Weights of a small mixture-of-experts language model, trained from scratch on English Wikipedia: vocabulary 8192.
Below are experts of layer 5 (counted from 0) of a mixture-of-experts language model. Rows are named router (the router's row for the expert), up (a neuron's input weights, with its number), down (a neuron's output weights, with its number) and show model dimensions 0-127. Each number is 500 + 40 x the weight over its row's rms, rounded and kept within 0 to 999. Numbers have three digits each.
After each expert's rows: "gets" lists some tokens that make up at least twice as much of what it gets as of all text. This comes from a sample of Wikipedia text that the model never trained on. Tokens count by the router's weight.

# expert 9
router:435500507461494475568587509544486465561554463426481519474503434421516537534527515515528455473580397472482449592487508505459441495538500532504475478570465556498523481470540526476510503522493519565430459498518472426437545556508552514501553507549498450493518490495477468574518461534484494520512487523518509500545466559529553479531436479547501431496475482438424424473473470506551486464541
up6:413485574536440485448524494521532443524471567517489452527560505471465575445454469488538501552536528506505600439464545439518498477484493472544549481431504489531490503568525454489485415555442502445451539612499488469523487540523498470515518492485460482557546564508511477461462453486513493470522532462489503427523486501498562484556561503509542513498465484520482565529556544494512400514455
down6:543542480541505536503517423483428477495551485440439517399487531501507457591516521477442507551549479435486576479466525500474539496502459460571525464544573441501472509517564461485526536407514432494543504468445534526479439491558525439503494528544504554496481504516460537463505502574537459548489510526497514502503494512495540514465468551520510519505529544410538402449452517462546563487484
up7:487509516454484523457471515460474477483523495508496477496496450458457499459520548459522499506516557488470501583434505505465589508595467614507566530430501519468540487467522483478527469561469499508473521461496541507480528514547458487504486490466502490521521521518503521426502405439517550510449417502519563474572510552393501556502497564514545521514608468481399491464469561491446499504501
down7:491543581477516491579554527452493540486394402511513504565512397567533524516494447553482526533597489428481449467526470512547483537565539537553498554517510484545430522505517444505450544534433498562515508561505480543574460461509483496467498538493486442505494497502497479495487511506414494463508505442463468519517541512468540490465486455555488462461437499448490493520541451474529448488535
up8:480501475475491466473526540474530457563511477490450481526539467541525571490531525521546505531495484489536544460551471482468508528448578537498454495501458530475532521511596507450555541548510545471515496511569556523412563451566501550486480532384498463548451503467579433500521437500436465445481475448516508494542522557495500478524570458564484465477459446407502449558552491509467503486509
down8:464453445486523529515500450461489484514495552494495495440455522559455506523565515479527509494496505499563506522521416531451478448561488536543514502499563561462469539572423488510512605508553451489450485542537497421483487555522517423477478570463548511527585451481542523525538406471490513531541504557457497514496484415545450533540458482502483517515495542457486479507416454454561474450473
up9:484530447589597537560535457513504490512535551468545468477467491509619532462497557500494532468513487564503497491549455504506523511476518502500509411524532444514468525520442460510548508476477494529470533512453464556441579554467512515576467457454499562495483510453512528454400549504534487541447505487567493431438521530546434540565475466480469573489468495500502465463522452519467480548475
down9:476497501461423518518467540518490395480507446438521486566411473451504528519572449480547531437528506528485558488552433541567487533469475563512502552546537491484543544535531431531552451528531516523529567431458469465503456499459472475461605561505431520543519487506452539532483527511465420485505491532577430488483520523551511489489468456502483433470519489541500466512504527494512462528455
gets: "y", "e", "r", "t", "n", "l"

# expert 12
router:524509532533479548444536531533519444489547501494523521539503473466551532552498545457486453509514456471434485497533496497483400548595485517486471508515434492515572530473486486481536477435521470485477489511469481523442505558463486494441533472580558412516506474561498447569423470510432499541510531557582574516605517541486510452500444433481523437513526488473464484467507515501521459480420
up0:472564542578463515514546493453543434469526571475502493612503568492476511441479554459472482402509473472517510469514533467595495553548510560539491530566510494545504539568490542513490477496460531487533496504489536403511530493533509518477524474402510490465516472537470525432472501478479498494545450566468497451451523480544478548515565568403448462481507496428480453500471509508476500488475
down0:530521520465496436582509496529523501555511476507473582438493438478521494418529497499577428502499582470470507567551442487534506576487489522485515528468453493506531511518569423467576555556401494516498504445473492482486527533525504498464548475563488493484503429493519429443488458445542440498450535468549543469470472517465527492509546470570493555526501489462448564525520421488546504512532
up1:523494500514542417546519478447466463502429554495556516525524478501517542520450515474500505447548442548456499573463526431432566552514476487528469460482463531493527443510511546530461586494545473489544484562559496480576502558439448481554448556443468473510476482547477500538495513498544502461493481419425419509464411503472500503523533480492501468503558535478526487609497486469484563535480
down1:522529517394490475491464480482498569491512490505556498542507502507456487472485487549454475524567564581564444447467448481505494534497501502536457500498483443583446516521398553495565596470480517575517472520506518490516512532510488454493591505511432536486543492542467518527461478540501571443520378492537509492543448535410448492521471440505507473460480451529528534483469514506550498499510
up2:479546542516509567481507446464484443528499525515554574467502545487539461440458526511492495486382499494503539526540569467437462527510602472442421462449454505418431571463556485494500532525550437504464495510456518494480499530495448443506530506511533496508518500486456485496554542522502445478515487471541551537511533545419497488508463570447473524480537483572520450497399501559458503478486
down2:478442515541558535485489459532460485545450554531441500538466487543502502563480525519503449496554546546522502442497535529485497450530482500500494482457464520534504458555510532441444555555473479485492571458456523525467427568509438583565440545498517508432426521449429465497561438527518490578487492553463536442499516503507483530456553537481485470457520451498484480510432517447583507526413
up3:484575537585484480519539499523539483488547503498482511480490508541477489534399480460453536537544460482510546514499535519517505479477479552560523493589444483452460475478464427486490512412489543466503548483466517471503517513519536484592518442555473438463483539541466482586451511509599477552481455545472497520527528498458492431444535440458527519423525477470507516460489404473457525447433
down3:555510541473408475548468449503383550514448515475553527507505423485450504489532477542559494493551513480484461493567463460550490460554478482498516534477507466454487508486537539490475512561492447610469412554543527564502468473503432532486479525476511496539528446474498527440490503490487527499504542472446432513569521454533520502525509519496445477560438446536581512510514581538466525480430
gets: "ed", "d", " from", "ated", "ted", " used"

# expert 0
router:518529464440462480520518509586493440512557465542544533499468470474476523534503581516471477485556467525520511532476527500516466479525531498532440509488478517501527529545482523494514476573580513516448467504493569461475495497503561467515552548527567411469441505440536514525464459487429471460539523526577622491571503484548522444505466492466433473442451552455461392457488457509497494451475
up0:459516453445519460507527501501500542558486522526603564513554491460492467536491477495512473470529478490445522467490498563560482517559531564406458498460440458480482535596495523512516475550614477462516508515512442528494543497519553596456495449514511459472532449474455518491472501489490517476427489463579516421509451467499508468497517546485458433437463523548521443454499452559557462478478
down0:542470606467485472490438483585481494517439439435566491493412513449523468458485511497469516517521528556508555473435494508543538484494483473529466518455503513568598505460510550529491525476533447434493500524531506506536480448500484452440457509536521557574533511412472572491587577512455530525485539482517502492506508456527492441497490492506505496474495523501472547470467521382454522557546
up1:545489493519515569453497487505499455451397512472509472512473462563498529523487550561483465474494497494516461546455434564489482437450458531445479505467473593484511488463462469533464524480584525531557439549426481492513519459498570549467522498529539509532554525575466387517519500459440499515498470479601486529440519485550494441525492552480505460435466473470484461465536523455529543453537
down1:570478466471532466573452363508487457476501509567580552467526529500440458479452550411550570538523521471474543463554542484485504520499571515474456479548550510586484498502466508528488437532494461443479452537526504543510548511559521555548433461497472539532476519402468480482564511515546509536468468478460501497539506523492469518446536419481474476453490535499464497487459510459505471517478
up2:527512544537464499457485486519499533490501467513493529505456478533450536474488522499522468509505408480570442515459459474441530540498447427484494505490495549543516506491462457521520508530474473457538553503544577500489516511524551523491574436472475605500494432529544491550476511541444530439493534536456456441554467527510550498417521437586483561510546503542516411507617424462530484457513
down2:451436514426515498526503533555479522471466519557497485576529483524518528478514458506500492472466534490459483461528517486521528537460543575483462499472491503522476476503451581476460536526496513541373522440550503472516488480552490477560477495497487421504464500502598566490519541507470495545575481487542527482417546520489409484556489501429492463459561437431490514575407446502461536516533
up3:504500452492615522399511571574474478436527497461524447523487484471479504505594435444524508533501550463478488491558525477478512622504514489453464502527480471529474490447490479442466503475424520432505502496504477480496487442501559557558475468478525479506469494560512490559596552555516497463478450512493499540495455448515596528527499447484528469577512520524507494506515474452427528518487
down3:509496513419449455479506556432480458456451469498474416504497516453594536448508517516486534564533470473417515549505510487577507556517520503581488503539499564480516450518483499510538464568494542504550506493520570458489555399473535575482509488516516505484557533524572519510493495435484456503495487485450537542482479421398505507477459546547498492554454530449481520504513460514526564520426
gets: "–", ".", "/", "19", ",", "-"

# expert 8
router:539502486490516442488541479525545480517503458473508536504492457471464501525513616511493498495568458521543443568536509516519508498563506495537515453542468507567543538458482556518484481472516434526414468475523515489531556557393574546513546512511525480465448504520535434517450444525509469447542505567570531496516496587519521449462461448409529533461452454450457499492511462483533496412461
up1:538509520500484497529555526393524511511570594491474532522507555472524451553448507528541518467444523428472459516452501475547494576514545445518491461392485498532515547433539532495477464427493548507541490550406490475406456507532522439516515537504454521464513516394522528498463529517505517542542512484507466509444459499465509515548457510555571521442445478509535480541508502558463485481515
down1:478459514500537496505408566564487509472485494474534563493471482543451492450462462569513471457553487479538531513508497559534474483454470516566484505515500511537548583506503529531493495534434451506466563502477525437463534467464521573500445483496509482552473542474440451547410526471483473547494542479516527447444493426559585532531500550590519492515470471515535434485422418508526571460505
up2:473526406529584467520501468542507526495521475508530455504486531470540550446494489481486503566465455485465517390519500455600390485491517507542510520503517468473527466574538506529503523532486495565504519469444547442409507480502443498447492490489459484517537527411499486479498491513465463555496518549453550549508520512499469483538457493530512456540488440460602411497519526530538424572497
down2:517478526529445556450495510516493477500471544550473548496511519471589478468421504481464506480499525516488485571453497481533477612479529506460430489507512506484500473477426528546584507516444615503496501507493515494514522488483470491549513395409544444530533529544500521572526547453483487490482554440512486487511478525435483503440491432491517488479488574546561586424484498463503495441552
up3:471549614558453475447498515537470497513459454487532494562474521520494509505432496497454448495518476558544482539523468533458529504466510469418487425505469458524488463460445513499462455488448421542459539487503546482520551492454565486527458553476524481450500537518431511550609464457544543500484551494490514548541474467449535567493440478445490597587491523440480506499529512542488497512553
down3:470492466459510548500550538523523379413470471495474568480492546489446507456572491483515570514453525487568447462490449521498537483498458420544515491438454577491552463495517494558528443527507533484494504567512477514447504502524454443476523512558516428508531478546517542441555540544446429537491567487562513563461462465439530464514603523491487510499469546497459516497522472473473518508534
up4:541493494532485513419495481511427538516472423464490516525483512489529478512560465451523569564472466515495577524528513484453433470477442433462528451474565467469490475473493594602492531517533543555467490502532519485497553444516538531556506558498545512554517447463522502477516469530500459517483502419501499399471545493585540486518489523446436439437504543502504545553480523423475499556499
down4:497522513523529515492552475514464470449561462461529478454491515576466490499497540522448541586459385531436515455484449520532475460496441499469441496524550531531502497520541415479536524483440480512586487473474526523471424505530552499451518450564472441600522443497542489445500536529530526425498471583539491485539492464428535488494499443523557533502529520575458516551478500499485446496475
gets: "\n\n", " the", " \"", "\"", " a", " The"

# expert 3
router:481536462505518486570554522512528439540549507464534585547458505451477500532454561544515492553543452471429425480508569506501458517541487481562475462498485521536497483409543501493508499497601466586484496473489500473491546532457517516462516510595564407456454505526504502558464472519458484486592461534465523511577513492524481450444460451486438503494468447500463483461520438504542548496499
up6:408456529456474540378467500487536501494484538564532517528491541429492554522482541557541494484405471502487444469523459514467520510521486575539541561533486541495550499528458509502522512526509501570592439505479534482498442372493464565483485479508524518519531509573506515446518472504469505442576494483564465520479453443457474496477521453472560496523433521507514517480567543482462520531525
down6:450506469496488565374530452546516495562466524478503546510452480460482547451497478557479491468465521495502461465540462491489505499499493505511572578496476515456545513456526503554474470540481447565569516512447538521527521423501458540423429467452505485478542486500566536507527443549464477520496566433518527569546495506457448553482539440434571512551468457505568528501522508497412496531538
up7:547491503504493462478475538529477575513568476455457470528512505500467482542521452499475537470531434505536485519483534506540529452451528477528424610483516553460546440512503540499455452465519523551515527529501561615499529498484495490526524461483507578469417546521488461520524393534491466510563434487467467544478408527533433451522474490522501467504486480551483430507431490536520479544414
down7:515478521469490497496425515560500471532545507493452524516495505485533440494538434496461508493523513532493513445541479543479546510524501547508404491522453476533462495479423569581545511534541564555434531554503505472535506493467443575431528571499513508441552510516477519507536501536511435496496501470455555422470430550575484456524450536555405500452503456472448542483558408467497507528487
up8:527478516584499471466511484555529533513527562470504446447472476565525565535482523553439467435513506356543532548530519461485520472483513486579539533512495513526460411467581501427482490550471486527512561448587532523456546481564471473474470544500471484520533444490472512561481487476501506514514493506529475428509546524568531464512411459499463463492489518529501496489487440458564517462458
down8:466471477464505447527510534414462478455477415571497532529573518479473415458487441468565571546462435636455477434509474557543497466558485477476451503524491495469507547499461496579522517433523505489482472570430476473526491514426499537513547459468532542459476508472540535464506518537497502451498499483520529568521468509473486558524561512521490582480477471482534499504531501521432481535544
up9:504486480543580486436461464560427479450387539523545492462474547486516505456503490463513497440522505495550442451457501437480560493503392465495467564457510479492466496486517528604509508457515491459496495490528572529479505523520460494567563523516551510501531469542554505489414496471530471470494473450509516575540462518454459474556526485527464477439426473539554516549464504511564547520552
down9:549512537496473499567520553425521493559594408496479514522508448468448489495521499532484483552468492524461557549545528543519462501518627529510518494539440537523474453510509460427485516510447500511493537505524398450497507511434597513407447489519490529499422509479455502508599497530517543488502505526500455468438563509505519532472449484477526529536529536474489462427545473488462476493466
gets: "=", "\n", ".", " =", ")", " information"

# expert 2
router:524536507426412468562498509528585418542585456451497521485454514432551542533489531458479505519541480493472480552526553507480443508551527487576498489477482506525523522478521495481525520513515453536482474471440511520506472553474553482468576530548560436504484494482473505509420443465461520520522500535573612545603487530513478466509427505494493539515476446481525429458549463486502519430479
up0:545504578443438493512545526564533520442504507527511517472486522520427479507491496438547419440533467586513491517491500497483566529499515476498478563477478475541503501502459523511540534549573540512507466488488500492447461525462503567497528518455493493522625482568501515501417494491500584494450566519480477475524501533504464537538545471410436499576514389511543487439536446455509519510458
down0:470475475498536552486456532463482473425507506540501541492483496452434484487521490584522481477469562571487467452519480436501507571542469502521509466555509457482533483474443518473453533416520483447494518562485544573460598519504487455524514504485553424543457446459590443440473536405502557522510491488486486559563499480562501499501484515515523532489562534544552428501464554573491544497509
up1:528515429466517515521442566444504552509497475568499488428542468459540484565493545572519484495444541511527481554553518538487525521585622535573508551447489477498518509527446436565466497458545480499522516552467555502475511549568474511476500608473454517519505493469473480505529523460445434482510444525472436476499588457493515530489490494469474521538457496488451534458499477491443417508477
down1:465470533403504509516562567518546556468514508543524428486422457516497493483511480481544513469507488470430483529419529477535531492453474458388456552485420542479488505465446526508526512486436518456510497535502445529459529452494514469520588403506492395492516501475539480571506531533499523495506587509509584519523450506429491523550508550498531510449507547517494546500538501491508578485517
up2:555535524519456407510484536505482462547481531502570454528477534523506518516507516502473522509417513477495515453503453539530528496488521501529478531507554531463508513542514460509512454522416445548469472500505502586504450581471479550506522487487516506535596490421444534535497518583504534460462498490463424510552509587466497563487477528532507474449561487450389485535431510526469511396439
down2:456519470540525659438504498468577460408526463476450493498494452436492509461514496507494483481568432514472493463547503496456540511498453530522509521489433398562511537494490497481539509479583488493488511525484508445495533559492428469517497527471486474532440514573460488484467454475526545532522500493527530498470498503564456551450539496544502515547434503574544526442482503425530511552561
up3:505529474518457492495454496550502481455489518474545523468554577456462513501528505521468479482473440561528516574518452508507496437471502430545537507500492518530508483477521559473450422514490522558484528405502585574500486521439516496545490512485393568579437496525481492541558468499486454473516523489534558498484487522436531544539438499616572518506508593496458497509532456483529517526563
down3:580529562616556499477491536539473456583516452558459493514480542571437453517604479520494541507528497500478460493443563491493495489466443460456505508509516485467498525516519450495541534518575442480497503498494532477466475538522424474488495430540629434427519446515472483410506497478541510513460522452489504509493526492554480585506503525440444467532501521499507503508551526480462525493470
gets: " |", "|", ":", ";", " :"

# expert 13
router:553520490496491517504494486521447454542596529489588550468532527476525537511508548537527502508547447464466455553499432490494494497534562526510465529526448482520536434463481502499499472493496473587512414490457488482469505552513534484447541555516522459434489529547507478556444505521455510507550465545599523481584514498567549402478499465444500388495476490466442461489454520493577506454466
up5:560498499469487542519568476518419542458492474575513523527504496544453422536487438500486422478456485489438556558551453495537529499510520535519567518528536499496532507485556596478475551483476443481536515447516502482430517510462455554428516504516527422522501426489514455471586500549493463540466466505508493511519547466447451526482573618432515520473499490454498516542507531521562457471473
down5:389486516560557521495489580521574577472472489431592496426481417509561543484505531513476470522525465452492468476485481495497600543544479459475505455531506527452469534526480483535529483482477592449515442456494543523460517415533515519473469533476498501504524492528534547484498490507553493491485489520560485497467473470546539514486537452526463522436521574513492515434505580392513478511458
up6:504556524482523440458419534556502566379459518487553495487506503491513605510518485486460475474492440468492511483524521490579500547537507537628547519512490511483403493514483533480546455452505494500444527472474521492482484484540546539434443473455483524509419539563518484527590427473536485492439492522463441544438470536565516448497539476502519480468489511565491534505494487476488508460534
down6:555453480531535503555449531503442483518565433553461571502470448469499444434491496496524524517519549484493527434456435473449546481425465477517474458491502504485506514570454466529468587531410465447523525545515498523466506498399480485489508532549562492493533388533479558560477554506481493546529458457534570449549535494456499515515510437469501489507539515482459500501486496539554565538553
up7:564574518592523536482551493519517480463480497483407512567470437457479441569509552409499507522441532486509487541530535508473493475490442453509459497512556489497502433569448494486508514455466484448456543430519507459471534485467524481556463548477533546578532550532527500531460571482511495481458479521544500507482583528527506464410526462491487489480502495504397524438531564474507459485431
down7:496457465453510409550482501522513514497456521467516506509438539474524544497485519519485468538470418524482578495564458521500427594524481475445439533472509555522504515461507468498494456513542527614529508533451522533523461475546558534592557527533483473447523505391486486466447477495545568514515510585454450461444462532519534557496443512510481453516523435498524507479492443531508514552542
up8:510486447447416503537584553439443503459538452442451565539517488516465524493515496501550525458510531415505519465510472486480472490438504426513549483506491527525467521511516512532494515554548469461459451526490532505448546470470480534470458446517513524516507515541484482475485510585479417521520473486484470517486511524449537465564556497561463531532572483498626459477516603509486469464611
down8:406521538570553428484516509419510500467537447490490559486530596441505506499493477549437547517465461424505527433462523408525472538541506474502547557488562514479511469498463549528483418484522491509518471555509536493486463469470473513496483540453503494501465552530590518523436508484417469505529481461451439614518488468530512551556517535511502482537537513534499457438524539468469511454512
gets: ",", " to", "s", " of", "ing", " with"

# expert 11
router:508513509439490479515498534512545447550573538490496583473512437460494472529517524479503459490533456498423491545555493519507430513509446435520498454552460501503580509450589486519516461526548512448477464510485545501439490515495555434514581537572510439480445523480554459548403419517494485490523542502537584531584498539515506481486457457445518504542489501513430475429507505537551504511456
up5:548562539525519534518556567432559469494498483498490455523520569464465491497519528512482556506522476472524500485431607466443495508503527514463530490533536486503445530485556473524450532436436431443579550485464502539473467458502542523524425456426521501523497481468465513447518471579555426495540433537524491535536494491484458588528503532520510522431494498489437552574547462483543437506519
down5:504533504507492489471439529543466431571542520479564490497534487508626545558480449434512531467434422486457589529561430522519506451473477488547543559429552481445547484465476536513525518527517556513491555425456507502522483592427514467465550534463471467517506562489498471556539501479479500456535523467446510447462528508482501460446447516487515448519478502466492549530468559511478543478506
up6:548445503451459470503534469488548504541442457470512493542473537550470536530533543443499527448545469544517492520471454471492513409498526443437550532537534503456555497520474580491544566498523449572452572519510497464455512504453453480457498475510490445543498537517478459502483518429490515485512553519375472477516540429576472475498487560502539572533479457438490461407531548491522534544485
down6:488487482503543487479435529491519514546481470452502477539554504499486551449528475529525472533571519544536541461446452507500509467470584494447526520452548526495543568516586551554545479462480416561462524529406514460445436466487519500558452526570437504474500510537484447436553487458570495550471515531505481511567495476467485445487435533465498449519502519486445538491407494582453474511527
up7:567507493552583458457396440418467561508541534443486513544439490540486529510459490471566529520484531560515489468516594592505475531509506537548512498519464490577463547546537526515557545544512507466495540490495497506499513486508504480518558494437515487477518460484533512471567382511499450505479494517431456468441575521519461476417483556506456492461509501479470541458505457463437482523508
down7:481522487471479516454490516534478625542433543484519461503446478414510591536463442529477544479482498550462496484499446527541408551465440547544454468460515521525467507504506507485522541516451481486570583537474480494500453483447472571505429513408531518515434512529545477501563434417477511456492528528509534510507527490516516537488547444510451463464532522525533539456497509464532500510594
up8:523446469545440452578475500504497503464469510491479544532452393486461392527497512543523515521525577478476474527491504501564499484542470525456529494492486562434520552494460464503516517529486473451423543384532507474567527554593485591508541533520441517544516507488486509503505420519414498517494509522583474441515495515473456463494482558482551491465512514535479518521483538471496478584519
down8:426503453448510509501548437494541479538519537510501454520492500509565504555452513555454477468563586513542452480517541477456438507517533596471529497470541460513519510472436461477554488485484533515518418541566497541455474485450423546561514514540507579472510547522467546453511428486548499484555469498442497480545574479519402451498533480494497468459558553489471482519529479416490444467496
gets: " 1", " 2", " 3", " 18", " 0", " 4"

# expert 6
router:463473506475467448553574559555501481468568513457569484501477490514541540468501531551526412532517460480445481553479503466465446504538528440508515558524440524581499462464523495521480495507500499518483457466410506498447509559492488520523572483562530476471532485464524506586532502427502571485468484610555606455532533508481508420517478504451518442460481480499472466463442462503552477486506
up5:545429504500496602510435464525548478425510527473506501564530512444579408465506487534499516561474508419513441520478496495440505559489475465534556479546494543471430562505533453476550496521511410470548431474484535526499479534506520476482552583559507485489496527503544570472471525470526448461484464483531486543494486501600490504431463568476482540521476571555479501441465533512499502508513
down5:487522581516518482509546522473539447521436502498556480513502519526505528523451500529483493480465465473571521523472574479467503488463494522447465448611546471607469517536494522488472454499455484519451505517459526481578415548513523532547430480395485539509502557494513460463480576493544495471529515555535527499505535473481505444465418465424477453539465511530516490524471601430466547482471
up6:527535550490514479433450499496542532575528487552487499482465439496522406562464456500487496498513495509508542510557500509500545508492526519511527531493493486469443524461504582548509494443517549512496499484582482433549404568398483473426503456537546558535455498467526490468483490454417449540469432526492421507509527465491565533563539499484491520573549548547566489505449502492491546567520
down6:427427550526510484501498550455458518492518579507527549496457445440534567558482482477506521506492543502533496501473455461464479512468518423575462517506490508481520511529475481539487505530597576514510499530441506449456430535484543528523516513422457577483487508485541512539476537389502488512482553397441480483523464497563536532475440546497542561441584494469481542504450452510535521476518
up7:523522492452491452498525486449498462552513543524585452545575517457535460471539411500507576512465588521484527502556472412537424549486455547531543540489521475492531458577500520430523449482482532493473510497448530443478403565464494551490460430448513504494513527539469470525531516488451551473449541559515500396457543463512506476467494513519534508487544450469493481478473466533523528453550
down7:551482507557482529506551518531511444474472485468536502466448502523565427556552598524495480479463520471467459483490495499516456489498516445552454547528509564482470514489522545455471478472521499459559452584518428490476448529512518531542528496527593460455547585505451446566597480463436475435473513510514428448456561540482544486491549452543502534501477558523455541517474485479538482507433
up8:521566575482484435488493442520495503489497485498540495468538487471526519597451607576409521538494535467489536445516537458415487452488458564470534433478492460505512483452417466488512450474547458531509484557532531554480483556547473457467537483574448477454500556542480476512527461466556506472457534492542501521484472538473590520521482543463482466502469539556531527532534502494440480576491
down8:524475455491468495499449491480446484588548525516454549484498441486489479503495445459546486451608520490505511511412483478511548492502445419425463496515494488501544564500531496567499494476526494473528512537572550546437537531501544479497484467490491464490548499484621452469462447526462470532473583525540494492465528495504525543443569516529513482552549449430547514482486417548470551559447
gets: "g", "ng", "nd", "th", "st", "ow"

# expert 7
router:456539524447451425525583542531473496552529518445509538446428501501520474488488543559570446532596470490502440546479504491533474575553511489539480524503525511441484531477484498503467574531492444496472438570473492427482509577489504507514597446543517500460487455496487458534488461461495550533485502518535523534549527576517475499482504450459471479476548485494349483481549493518497488466506
up0:525544424506516553583431481487437533472531460455524521468446456505426460556472516429445494561542558458449592514551508534532464493519489499534481479477493506550522486558497469489459429558467543517507525497398515541422525544548536455493476478533492478456568473514527588440502562456502509536481524533498532478551538536500478507491548489449479477573571475450483495456505528536494515515456
down0:503412497510556507497468483549500377488521428502467415491492485481531498475495545485502479532507463499507493463515538485482512481501514502457510476462561443517553531528538508505558481502434499534470496388481516527545515587533536532498501471493453437478462537534462522514414457541576487441453509490428525495508513592513452548449468560543556521520511541463503488459522471493506549579604
up1:481525537483486528547494431489511514545598531494469462499436525465510468469534527496480488520543494495567465524542473385493492494442445497513480569464463557476486552553594442501533475582485456548602486498439553503480464534429519425557529503505495443533453538508479562501536501495502437507468504474511464475477519519521560539542530572508479520528420510460531532422469504519552494503538
down1:487550486460417464449513468481493378485586519470439480509523496502469467422510459532536489490462488533476574463523561501492566470464474488469510472539470462484470498475484518532528542514516585586430469556515541527489528487469481501473496502567509408481517484480491497538550467466558500439517525521478564518510506515413505549483560517413507457486512523571569593468492509484437481469502
up2:546542512505473542485477509532460442534527430461506497486569538561509487498536430560483464465456538519535520497514544486479441476514525496489481424490576497546469445448425483476429545437477449477502440503547515521533519470550499564467477484547533496537452495494531591547600514511516496517527515505498566569516481484422516483425463501482447443508504475532564506569508459509421512496407
down2:532516507493489566421564520465512465518521453455500458554480575502570495373504414455452469586566499523530582508505486501476501420478536512490492480488456442549512482489504417483509455445492552539529508501430502519477522498546485423485508454473552495523493533459465513512513503513482488526532555518508527502477515513479522513510490440428475528500535428568483568425531508512510516614511
up3:513551489572547462481487490450516490492428530501506499505547566560527518501527511427455585536489422448532495487518566458505446424470556482493597462518504520497509554449485505468506526492514482554488474537441424490474537463509496501503510438540514510531503503507594516549501472446440487466483514443482521500534486593435482538547407460505470490515460451495558553506481403544485443493464
down3:503481456536542514469494575510513559506543476494469503565478564452423509350507508518522459513523438460470476514439509567556517449539516524473467477519510474499469584469491471487465520461522528580484503551530432543505552461498531488500434480484504475501530454481448545566456470470529464452490556529491516505463538533600470454470531518483571527503407475501461534482552515553520441520525
gets: " m", "re", "ff", "up", "ph", " p"

# expert 15
router:525559556520481501524538561507537457550600460510531582459475545411535521595490524519517506445459457510451443515517479498502508446561506500510485463529462491498550541468517584491447435482529490458434451578423467468479488528466543486510548495574525438424496487530534499530417461508498490484506441546556557502584527518503488469504507496444479508451518475493446501470458462525546486481482
up0:536547443456524467525476534425485483527520474532543458484535444512457554433545525510508515492453522512541526501447496505518541462552582399539478439542532423485442553453573485516465477523537486534467463533527526540475520494432528456494541505461561541529463550426485511534507540602479520503479575542473547509455510511471491538462494491454476518435551441444543491536414481478539463466499
down0:453575483502503472448459496567513547546481480505424510525522484508552524479498547447502499545544524498478521509530477515446459449485451516482404508504544508461464520575492563457490489588398459432529507500441521485488504459468512483525568485575443442524515484506427484501538441475489507496495521565481488537475535526517500553555497548486444482553553553529451461391534492558528503569549
up1:539455490479520544487501434509496539488442558513507500531502538530542481540462455506533529473485455485480448490505448479468558509524478522468486569470494490527493545476529516474518462461529416549475529505535528607590505479472559498498536419515640415448450508457479510493478472572467481429558442419463530494450487532489489410529471515473521489542520557469496553519494474523509519539567
down1:524531508486461485473572515545422461530465506416515511579398462518524498524581474465480508541558472488486451540514426471503506531429405482446545496516460460510519564528539527501520430501516512492451445544477533538555493500519578539502466552523509491494474477436519472431531517559431496507458552450540468463504475511526508528544445504553517507587468508550513502528532473504515541502402
up2:426535567549498556483541498568482508495501501509525585555519516517531477535501479485455486552415486439397435513466508528466505483489501540527555499451521484488507533514458593392563486373512546547490477434449501462569490497513535460521537559552492515495451482493481525551448512529493435508481477468518479518557491511509566466487473481458547509525495445494473516433476463491565533536503
down2:445531472439491502497463500476544493579560488473478491439500477502466539460502496549458529474539520566553527507487443504490459431506450489502448445530519561543467542486536457588469494589549464531518497503533446472487476477453501543459531513504472463469545519558515586490555453532483498471553443580470486459508481470447507532477487504514532563432539543495452433617494508559429500454540
up3:509549499533495523490510512520445485462493512458536564448566476457510514520538432441526485507507492517459455528517517476478528536491523429453498492454456517526512518463510467532488575497513504486497459498545482541432392474453452524438470472439480569589543452540558479424453546446515534540478479530537450565542504385568531571503559504523492499582486449469505467580494518478500470490504
down3:425488547506440537522495499450481442470537497448485510455487430560547471530532529514490510410469411515588517494513533517487503550478491539518519513496472488482512520494462596424507543479484527436523429562427523515568514471478540493527516534568523421447477512499525555480473561544479545458458439570467507543492584506445417524505523441504485456515488501498551487499475491528533498569457
gets: " that", " his", " he", " it", " which", ","